Weights of a small mixture-of-experts language model, trained from scratch on English Wikipedia: a sigmoid router.
Below are experts of layer 5 (counted from 0) of a mixture-of-experts language model. Rows are named gate (a neuron's input weights, with its number), up (a neuron's input weights, with its number), down (a neuron's output weights, with its number) and show model dimensions 0-127. Each number is 200 + 40 x the weight over its row's rms, rounded and kept within 0 to 999.
Before each expert's rows: "comes after" lists some tokens at least twice as common just before its tokens as in all text; "comes before" lists some tokens at least twice as common just after its tokens as in all text. This comes from a sample of Wikipedia text that the model never trained on. Tokens count by the router's weight.

# expert 221
comes after: " | ", "| ", ") | ", " (", "; ", " "
comes before: " | ", ".", " |", "–", "; ", ","
gate1,183,214,147,176,276,189,184,184,234,186,244,135,182,230,214,180,232,143,144,236,220,206,115,177,182,202,236,273,217,250,207,286,153,179,204,283,233,155,197,237,170,198,185,165,180,209,244,276,212,156,230,205,180,210,206,209,222,223,180,194,165,187,190,162,228,150,249,194,226,164,190,204,248,219,172,172,204,177,270,239,109,180,221,201,181,167,257,253,236,190,148,156,270,146,151,242,281,170,217,195,264,163,159,131,188,157,188,135,156,166,121,212,230,233,217,217,111,155,156,158,285,221,215,227,222,141,177,219
up1,193,230,227,241,176,228,167,167,198,263,227,196,193,275,140,167,204,221,317,169,205,225,264,201,271,223,129,207,240,176,184,236,283,231,219,249,157,216,146,201,187,143,169,205,164,197,250,207,194,108,187,190,165,82,187,230,147,143,201,223,151,248,234,217,243,216,152,168,171,242,251,165,191,128,227,204,147,152,114,219,188,240,216,216,150,227,171,162,200,130,214,169,205,173,174,162,213,248,160,175,222,187,241,195,193,239,165,171,229,267,193,94,181,185,232,175,225,201,238,212,187,209,181,267,245,226,187,206
down1,154,210,215,225,164,178,226,226,177,133,200,215,275,130,191,150,198,183,290,203,247,252,189,242,239,212,165,248,247,146,191,120,236,214,215,227,179,159,180,138,224,172,247,218,155,148,210,190,226,215,228,216,159,123,211,279,185,183,252,254,290,126,208,175,195,181,252,189,251,271,230,203,208,215,244,233,211,142,169,150,232,202,245,217,188,167,182,141,226,171,155,231,191,152,173,137,184,206,207,119,224,236,131,267,163,134,226,186,253,205,202,191,135,219,184,235,241,230,155,155,161,246,228,165,153,237,153,175

# expert 218
comes after: "0", "1", "3", "2", "4", "6"
comes before: "1", "2", "0", "3", "4", "5"
gate0,240,200,158,191,182,104,257,137,108,210,236,246,133,190,185,230,209,225,161,239,157,204,189,180,224,221,253,210,161,241,193,204,235,167,232,218,246,181,173,228,264,322,266,177,173,172,167,239,155,219,197,222,259,222,156,195,224,201,159,206,157,138,205,164,170,186,154,191,221,221,207,172,171,111,181,146,186,198,143,218,165,155,74,152,225,237,165,185,159,202,177,163,172,192,90,138,177,214,226,239,198,196,234,189,186,250,216,211,232,177,92,186,244,209,235,161,190,164,207,172,176,213,190,184,158,221,163,161
up0,195,219,113,198,163,155,288,198,129,221,236,236,221,226,261,234,185,245,244,172,133,278,157,273,286,157,248,166,191,163,204,185,237,201,176,174,194,244,174,174,227,219,239,225,191,222,223,225,219,193,214,194,242,212,173,224,218,140,246,252,201,110,206,215,164,183,226,250,163,212,199,228,161,198,211,221,201,156,140,272,222,226,154,186,234,224,235,180,172,150,99,135,173,154,157,197,259,166,203,282,170,186,230,121,198,178,186,222,244,116,201,263,231,167,268,177,193,235,209,269,164,138,198,207,189,179,183,186
down0,220,207,157,230,213,286,159,108,159,181,146,165,204,231,185,208,306,207,191,178,261,263,213,234,137,139,173,183,208,152,195,186,215,260,202,186,181,219,149,212,248,146,176,195,251,235,197,226,208,197,210,234,112,177,137,151,192,233,224,190,188,243,177,197,148,230,179,158,189,231,252,199,161,207,169,199,150,161,185,221,131,116,264,128,267,196,117,186,276,230,232,158,187,234,258,209,222,207,229,237,181,126,258,276,200,225,236,244,259,178,176,124,212,249,224,213,241,220,172,246,217,184,195,207,226,199,195,179

# expert 142
comes after: " |", " |  |", ")", " |  |  |", "% |", ") |"
comes before: "| ", "|", "-", "- ", "|  |", "| S"
gate0,216,256,248,101,251,197,277,176,237,270,193,307,141,201,196,102,161,188,193,196,152,249,109,259,199,186,182,168,150,210,236,243,176,175,156,212,125,235,180,180,189,206,169,214,177,199,116,116,222,281,152,203,211,118,214,212,214,222,234,169,208,288,197,261,178,216,249,222,169,226,188,168,182,167,223,245,163,179,189,231,169,142,175,239,252,143,202,227,184,239,252,243,204,254,220,217,221,130,219,210,241,180,218,194,239,207,224,144,223,234,214,202,197,200,201,208,178,193,271,191,240,212,212,208,221,272,233,205
up0,194,166,224,237,213,265,204,243,179,184,211,114,183,227,225,247,244,145,266,193,219,197,213,123,179,240,212,270,148,132,147,200,163,218,180,208,276,198,157,218,248,199,159,178,211,205,162,260,260,165,241,203,196,301,173,254,180,251,162,203,216,247,212,151,199,255,194,167,200,267,182,292,160,225,152,187,259,194,184,211,203,154,216,144,200,267,213,229,202,171,219,70,212,174,182,208,223,247,217,195,212,200,154,219,205,247,199,260,225,196,201,216,258,198,179,199,189,192,175,162,173,171,108,220,249,102,246,166
down0,163,223,248,177,244,149,173,151,217,211,223,208,150,143,229,142,204,231,183,210,268,170,155,241,163,225,244,105,180,235,188,228,233,294,168,208,207,223,271,109,219,230,228,216,197,215,244,228,138,247,171,202,153,218,180,218,231,229,200,221,202,190,222,305,161,172,176,236,197,236,244,259,268,226,227,198,248,192,150,190,202,145,227,216,183,198,200,125,177,193,218,183,152,150,250,260,217,238,244,219,177,204,185,147,213,167,134,188,173,211,204,302,137,140,121,180,155,197,234,126,205,235,213,258,148,219,235,226

# expert 60
comes after: "\n\n", ".", " =", "==", " ==", "==="
comes before: "The", "\n", "\n\n", "In", "M", "==="
gate0,182,222,229,241,174,217,266,170,182,180,232,163,210,185,242,126,231,149,221,199,180,167,198,211,171,170,224,146,142,105,225,277,157,176,232,196,189,198,188,183,174,134,286,158,180,256,174,199,102,184,157,180,163,178,230,164,260,197,257,247,204,228,204,220,226,206,201,170,209,192,233,196,215,317,202,251,137,171,203,208,210,161,218,112,286,128,205,221,257,238,198,209,138,149,230,192,231,174,208,170,219,139,251,228,238,235,169,261,184,254,247,233,150,185,178,237,199,224,216,240,216,135,229,168,194,224,186,293
up0,140,160,166,144,136,256,218,245,226,260,121,255,182,245,215,237,141,250,160,181,194,185,171,146,265,187,179,181,232,219,195,149,234,296,165,168,219,153,233,229,283,218,143,186,182,133,230,199,257,79,220,241,169,246,209,162,174,228,179,209,158,172,177,206,140,180,206,219,224,233,169,245,139,162,208,203,113,201,222,248,145,153,139,186,173,223,203,118,191,231,136,175,183,241,169,179,131,194,175,198,140,217,181,227,204,173,208,225,206,168,180,166,229,186,248,171,248,169,188,220,200,243,234,220,238,128,199,196
down0,189,132,213,315,151,216,245,218,120,200,193,173,203,163,168,205,245,145,230,238,233,103,251,237,171,160,204,162,190,219,248,295,234,169,267,165,171,235,186,161,177,216,234,190,226,266,239,184,173,235,182,206,238,237,232,225,221,143,190,179,241,272,216,195,200,177,164,236,216,236,139,149,239,207,174,284,213,253,169,275,225,169,157,201,200,245,180,265,190,214,176,178,205,164,160,210,208,310,213,154,207,181,170,221,238,166,241,201,146,192,201,266,185,204,175,204,220,242,171,233,231,131,209,156,280,236,169,245

# expert 93
comes after: "\n", "\n\n", "- Phylum", "- Order", "- Family", "-"
comes before: "\n", ":", ": ", ": C", ": P", ": S"
gate0,107,169,281,213,255,209,169,195,247,200,195,259,264,210,218,205,211,226,177,205,226,185,121,215,157,326,268,202,215,249,186,120,219,161,200,161,235,157,185,260,210,162,285,178,199,250,196,200,234,240,164,223,190,162,165,214,159,185,211,230,166,212,182,213,216,191,211,268,224,186,202,234,236,148,110,224,204,192,199,249,227,205,110,149,168,187,244,178,213,144,199,189,265,198,219,136,200,169,202,217,209,156,218,214,148,255,176,195,175,205,269,237,232,137,171,166,144,220,231,92,243,229,249,151,217,241,187,188
up0,135,288,155,218,197,191,216,69,238,133,188,231,193,174,236,258,301,147,221,208,215,205,221,137,253,214,252,241,164,129,263,263,149,175,181,156,199,228,166,197,223,184,149,188,139,175,245,250,198,176,195,190,205,190,202,176,189,223,163,254,231,203,210,154,207,188,163,250,278,172,154,248,219,217,229,293,256,229,220,215,163,247,179,215,254,202,170,124,171,240,176,184,220,205,141,223,159,215,239,183,143,199,177,171,193,206,187,182,206,176,267,252,204,161,254,148,224,224,206,168,182,254,210,118,169,183,244,207
down0,218,211,248,226,200,208,207,147,212,189,212,157,219,236,257,259,218,145,253,143,180,178,168,256,180,240,186,148,211,197,141,224,231,161,184,285,199,200,186,177,199,151,305,281,236,228,93,188,130,189,136,259,174,217,166,183,164,226,186,277,188,135,246,233,213,180,183,199,208,164,183,296,153,193,269,237,220,225,188,221,192,193,219,186,197,198,189,253,248,208,303,205,187,180,246,149,177,229,201,270,191,144,226,186,236,256,214,204,176,195,192,150,151,262,209,229,181,199,176,251,268,162,227,167,221,181,182,116

# expert 89
comes after: "\n", "| ", "- • Summer (DST):", " first", " third", "| Gold"
comes before: "2", "1", "3", "4", "5", "10"
gate0,200,213,192,213,194,175,106,119,238,148,243,176,178,212,173,208,176,178,259,156,201,183,180,196,262,175,149,157,183,216,258,174,221,162,176,200,244,195,159,207,260,218,229,233,172,93,201,232,251,249,215,238,214,248,162,169,152,217,243,215,282,130,200,177,170,140,203,179,248,132,198,269,214,143,236,275,183,229,224,115,263,159,207,267,190,243,220,234,215,226,181,170,178,233,188,221,218,199,159,169,141,139,157,254,265,210,246,151,216,223,265,171,188,194,241,181,223,177,245,189,267,164,255,263,157,217,192,245
up0,123,162,250,252,210,135,170,170,219,222,183,207,230,214,288,177,133,112,179,198,234,194,165,193,184,92,205,238,252,256,217,169,270,151,190,202,186,160,245,206,228,173,192,218,169,219,169,180,206,218,158,242,209,180,195,201,235,221,203,215,204,314,184,217,154,125,186,207,166,203,136,239,157,226,161,171,199,169,185,276,217,272,109,197,147,253,171,168,257,181,199,161,196,243,216,204,201,162,205,236,148,262,177,186,82,204,194,173,167,215,196,246,127,183,179,222,227,196,196,155,136,204,169,171,231,237,146,219
down0,214,258,158,148,214,182,185,242,186,142,221,177,199,269,269,280,176,206,190,214,224,210,195,282,201,234,240,207,209,145,221,113,178,136,276,245,204,234,242,205,220,234,147,162,164,168,183,110,198,169,201,187,180,187,236,186,205,293,242,158,258,276,199,207,150,199,156,223,172,141,206,128,208,214,154,112,230,171,183,134,228,165,171,245,298,145,150,147,225,217,138,191,167,174,235,159,213,237,220,235,217,121,189,169,206,209,156,229,249,186,203,251,228,239,214,198,188,161,201,200,266,214,167,233,213,162,212,204

# expert 16
comes after: "1", "0", "3", "2", "4", "5"
comes before: "5", "0", "7", "6", "8", "4"
gate0,165,210,194,170,206,221,242,263,225,240,248,201,201,219,216,206,194,221,137,238,240,194,229,274,218,159,293,184,99,211,163,174,190,220,222,239,129,147,112,227,220,171,224,272,190,135,201,178,164,201,184,132,253,194,247,197,178,262,220,235,208,169,237,188,215,139,172,194,158,237,213,208,190,218,181,262,191,202,239,232,115,171,155,196,206,171,214,224,190,231,217,233,133,216,279,226,221,308,246,203,231,205,203,158,206,191,193,159,155,185,198,167,226,75,238,208,153,217,143,171,216,158,305,199,162,193,174,168
up0,208,226,261,212,203,204,149,137,130,204,224,202,121,209,161,240,175,154,173,239,230,185,146,202,209,239,235,201,272,224,183,236,135,180,186,225,221,202,163,253,244,184,177,67,216,240,131,176,255,132,143,155,209,237,175,197,195,256,159,279,185,157,197,285,196,186,188,236,197,106,191,260,244,270,210,159,156,232,193,158,170,174,194,234,204,185,209,170,216,245,209,224,229,257,247,133,187,185,194,208,174,152,224,229,203,235,233,249,203,178,178,284,220,158,174,132,287,218,171,149,214,180,197,162,233,171,204,173
down0,254,245,173,232,229,150,132,236,161,193,214,242,159,169,131,204,189,211,223,212,174,161,309,209,103,157,160,165,178,189,190,185,182,200,235,209,192,215,274,210,158,194,236,176,298,248,147,234,253,212,179,202,160,191,204,180,219,184,209,195,191,243,171,227,209,197,168,248,209,157,159,228,148,167,256,289,184,175,192,190,225,198,155,256,287,254,295,186,255,245,233,247,190,204,280,186,160,226,236,167,191,150,247,213,187,145,159,233,188,227,179,179,194,220,179,209,248,147,198,276,192,86,172,224,245,217,201,228

# expert 219
comes after: " ", " | ", "| ", ": ", " on ", "; "
comes before: ".", "th", "–", " | ", ", ", ","
gate1,193,228,216,149,256,220,221,239,235,269,120,176,218,228,227,137,185,171,236,245,140,269,197,207,171,146,186,248,163,266,160,255,183,194,167,164,281,242,202,157,189,193,156,193,214,226,171,173,211,156,205,184,249,171,251,205,307,237,152,215,190,186,161,193,197,160,194,224,232,226,169,156,234,166,204,59,192,182,194,208,151,189,260,176,162,116,182,174,209,133,262,170,249,223,219,165,270,130,229,261,195,217,201,106,187,214,201,230,188,199,253,164,256,199,212,179,217,235,231,217,159,144,226,219,165,178,167,173
up1,215,251,239,194,193,184,169,268,197,170,267,267,235,140,193,198,230,117,255,191,208,205,207,201,182,211,203,181,217,284,205,186,106,250,173,176,239,132,189,206,149,176,118,208,187,131,204,210,266,216,280,140,172,168,197,157,237,265,225,213,182,229,212,215,212,241,233,178,204,276,231,245,186,223,214,167,209,210,163,181,142,165,255,222,264,171,292,231,192,201,212,205,230,187,168,239,180,240,169,269,213,178,155,224,179,252,213,289,264,147,208,201,120,209,151,225,226,227,196,268,151,163,147,221,228,150,146,198
down1,186,168,165,182,247,254,203,225,242,232,218,164,221,267,203,257,217,181,162,188,208,173,202,269,141,207,261,223,163,243,258,181,193,231,197,249,247,227,165,134,170,153,171,186,190,118,197,246,174,209,206,255,106,208,129,191,204,196,154,235,198,165,225,179,220,162,215,233,233,181,221,161,134,185,177,201,168,152,167,191,224,145,287,112,97,147,184,146,167,172,130,115,196,224,214,215,167,144,183,258,196,190,226,211,150,141,128,186,152,264,221,191,240,200,205,169,197,205,287,208,171,183,208,188,166,192,251,143

# expert 130
comes after: ".", " |", ")", "==", "===", " =="
comes before: "-", "The", "| ", "|", "==", "==="
gate0,254,234,208,193,182,207,167,228,160,219,140,227,264,223,238,171,237,202,249,181,156,239,242,257,283,226,195,148,195,233,198,194,177,236,229,273,185,204,176,244,254,117,164,176,201,300,180,180,147,201,210,189,178,225,117,245,208,153,171,236,221,243,248,213,181,162,171,220,210,211,154,246,163,218,230,115,172,231,231,193,152,222,193,154,107,190,268,189,249,127,205,182,144,152,183,266,246,238,229,187,168,180,172,191,165,162,221,162,222,207,164,207,185,161,161,280,140,243,204,122,217,176,211,165,270,192,284,207
up0,175,204,152,168,191,189,217,192,215,204,229,195,100,223,247,236,174,194,148,273,198,200,199,130,151,183,184,237,192,109,208,189,270,130,170,161,306,220,190,139,183,248,272,183,206,106,190,204,230,195,226,177,232,175,296,198,183,202,260,168,237,195,152,161,206,214,242,174,185,235,213,174,209,163,210,273,171,205,191,236,189,209,227,259,303,179,124,161,237,307,233,238,166,241,233,163,220,190,170,190,204,146,220,205,262,224,154,222,190,233,199,201,157,194,212,122,224,206,199,263,188,189,171,240,160,190,145,213
down0,252,248,207,136,182,165,193,174,191,187,240,256,207,166,259,210,247,224,250,204,144,195,215,145,208,196,138,128,186,237,170,197,181,233,209,184,158,201,261,209,283,173,220,187,173,192,247,103,263,207,246,181,135,205,210,202,193,81,140,202,192,121,289,256,238,148,213,201,200,273,129,234,190,154,202,209,205,239,198,208,205,247,252,140,268,118,151,245,197,130,229,188,199,209,147,204,273,206,208,147,232,207,171,227,213,213,201,223,272,227,139,179,166,234,173,216,196,211,160,139,201,197,189,202,180,161,194,226

# expert 17
comes after: "0", "1", "3", "4", "2", "5"
comes before: "5", "0", "7", "6", "4", "9"
gate0,161,289,240,111,227,229,208,185,200,197,184,188,231,113,193,212,202,177,224,201,171,204,189,237,190,187,161,158,140,226,186,211,218,215,159,166,181,215,158,213,130,219,251,150,208,173,202,205,167,302,186,187,206,217,145,237,281,185,133,213,236,270,182,247,208,195,262,156,227,154,254,267,210,251,170,162,248,203,204,236,242,167,71,272,179,220,143,165,215,190,217,243,156,198,185,105,257,216,235,193,118,157,165,212,231,165,249,220,184,156,209,179,211,154,190,267,204,125,208,187,208,222,145,171,202,172,178,198
up0,197,219,220,286,95,232,213,203,221,187,272,174,172,205,185,135,223,236,184,156,156,170,148,160,204,234,244,216,269,280,195,188,185,194,191,226,102,221,209,183,222,179,224,248,207,227,235,171,211,135,268,211,217,238,211,252,110,252,173,156,179,204,205,208,171,184,162,170,281,190,175,200,137,154,220,182,154,180,242,159,133,179,264,212,201,179,248,237,279,216,188,184,237,179,165,298,189,149,193,282,220,243,227,185,192,179,169,145,256,304,190,211,179,207,251,190,188,255,198,218,205,219,259,197,200,230,161,221
down0,178,166,225,164,251,151,172,215,195,185,198,194,238,195,209,164,235,200,153,188,171,154,136,185,143,215,209,217,222,212,250,150,232,168,237,210,263,218,213,203,200,248,241,195,209,141,193,229,205,243,100,293,181,242,184,121,295,211,232,146,191,202,201,202,180,171,237,220,242,185,281,196,174,291,257,242,270,205,141,234,259,185,215,120,148,251,188,145,167,203,174,175,172,210,186,165,228,213,223,218,267,143,163,179,190,162,227,186,142,205,221,203,224,125,91,218,200,150,166,178,240,236,244,152,269,153,203,196

# expert 154
comes after: "0", "3", "1", "4", "9", "7"
comes before: "1", "0", "2", "3", "4", "5"
gate0,176,163,195,250,232,208,170,233,155,217,251,234,218,165,179,212,249,209,230,166,234,165,226,206,214,239,269,219,191,270,152,188,189,209,117,165,194,188,248,150,226,232,113,186,141,241,166,179,215,219,187,191,141,238,213,144,307,154,299,201,214,177,241,263,261,148,194,229,262,211,212,206,265,192,145,207,248,220,175,145,182,214,162,165,218,270,200,228,246,183,203,170,218,216,207,311,174,211,183,212,215,139,209,179,295,243,147,261,222,209,177,217,267,172,183,202,194,264,169,213,246,227,107,192,197,215,204,174
up0,118,153,266,102,182,142,199,207,194,235,258,222,190,168,204,180,227,155,185,135,243,247,226,237,200,199,262,230,159,257,223,137,232,258,218,249,161,223,186,162,140,162,155,267,263,235,157,239,203,159,228,226,160,206,226,168,201,228,236,234,203,164,217,209,257,138,232,208,238,252,192,266,183,205,163,244,149,264,153,173,238,205,276,83,220,226,186,186,181,168,255,195,172,194,237,221,205,152,252,189,243,237,208,187,235,169,197,233,110,178,267,204,165,199,142,264,236,221,212,241,186,154,175,217,175,216,208,181
down0,255,253,181,214,165,256,194,172,163,213,142,187,246,210,261,184,126,193,207,203,171,114,179,252,186,234,185,205,182,195,209,221,140,164,223,230,217,189,144,258,153,155,191,214,165,178,181,219,200,200,155,248,219,192,169,249,243,250,243,290,174,224,316,208,213,256,249,145,213,176,221,207,227,271,196,225,223,237,220,71,215,156,226,242,158,221,166,172,261,289,209,202,207,225,195,212,207,179,151,195,194,295,153,287,137,179,215,176,190,191,253,219,226,265,239,198,182,178,220,162,186,231,254,180,241,153,173,196

# expert 56
comes after: ".", "==", "\n\n", "===", " =", " |"
comes before: "=", "The", "==", "===", "|", "S"
gate0,107,229,197,224,272,247,173,242,168,156,167,217,223,230,148,244,187,178,203,182,180,215,136,267,201,192,134,340,239,223,190,197,166,169,172,208,158,198,125,182,87,137,190,225,178,225,202,187,186,204,260,156,213,217,233,212,246,235,269,176,200,174,195,204,162,226,200,214,209,195,181,226,192,182,168,160,206,191,200,149,259,162,160,247,204,163,227,210,219,162,225,104,173,198,157,240,189,196,226,169,254,192,219,226,194,169,166,194,210,166,197,191,182,257,157,164,255,153,213,179,151,93,92,241,257,162,242,192
up0,211,257,200,165,183,191,165,249,209,143,211,201,207,194,179,187,206,205,174,191,219,218,169,169,217,275,156,204,251,190,215,179,264,255,226,156,119,143,161,210,279,168,110,195,212,208,166,186,252,122,227,243,164,183,182,271,89,209,154,184,228,210,123,279,219,126,254,157,227,138,227,188,220,210,171,199,235,202,168,214,234,223,169,252,194,208,249,183,185,189,161,201,188,262,196,201,188,155,233,227,159,177,196,225,194,239,177,148,172,226,110,156,200,185,108,185,184,199,189,264,132,226,262,198,119,217,147,265
down0,264,245,239,264,181,172,217,206,174,181,171,254,209,220,148,184,198,250,205,165,205,241,137,193,222,280,243,265,252,195,139,207,174,131,147,200,160,148,235,169,259,186,282,229,162,239,198,176,218,138,166,192,191,173,199,132,209,181,233,218,179,164,221,171,164,115,198,191,210,183,190,176,157,267,144,128,197,250,181,232,183,185,193,231,272,229,219,184,184,127,232,204,190,190,198,122,251,162,196,218,111,269,145,231,187,243,125,175,275,180,139,158,187,198,208,235,145,158,143,225,229,168,227,161,219,184,224,261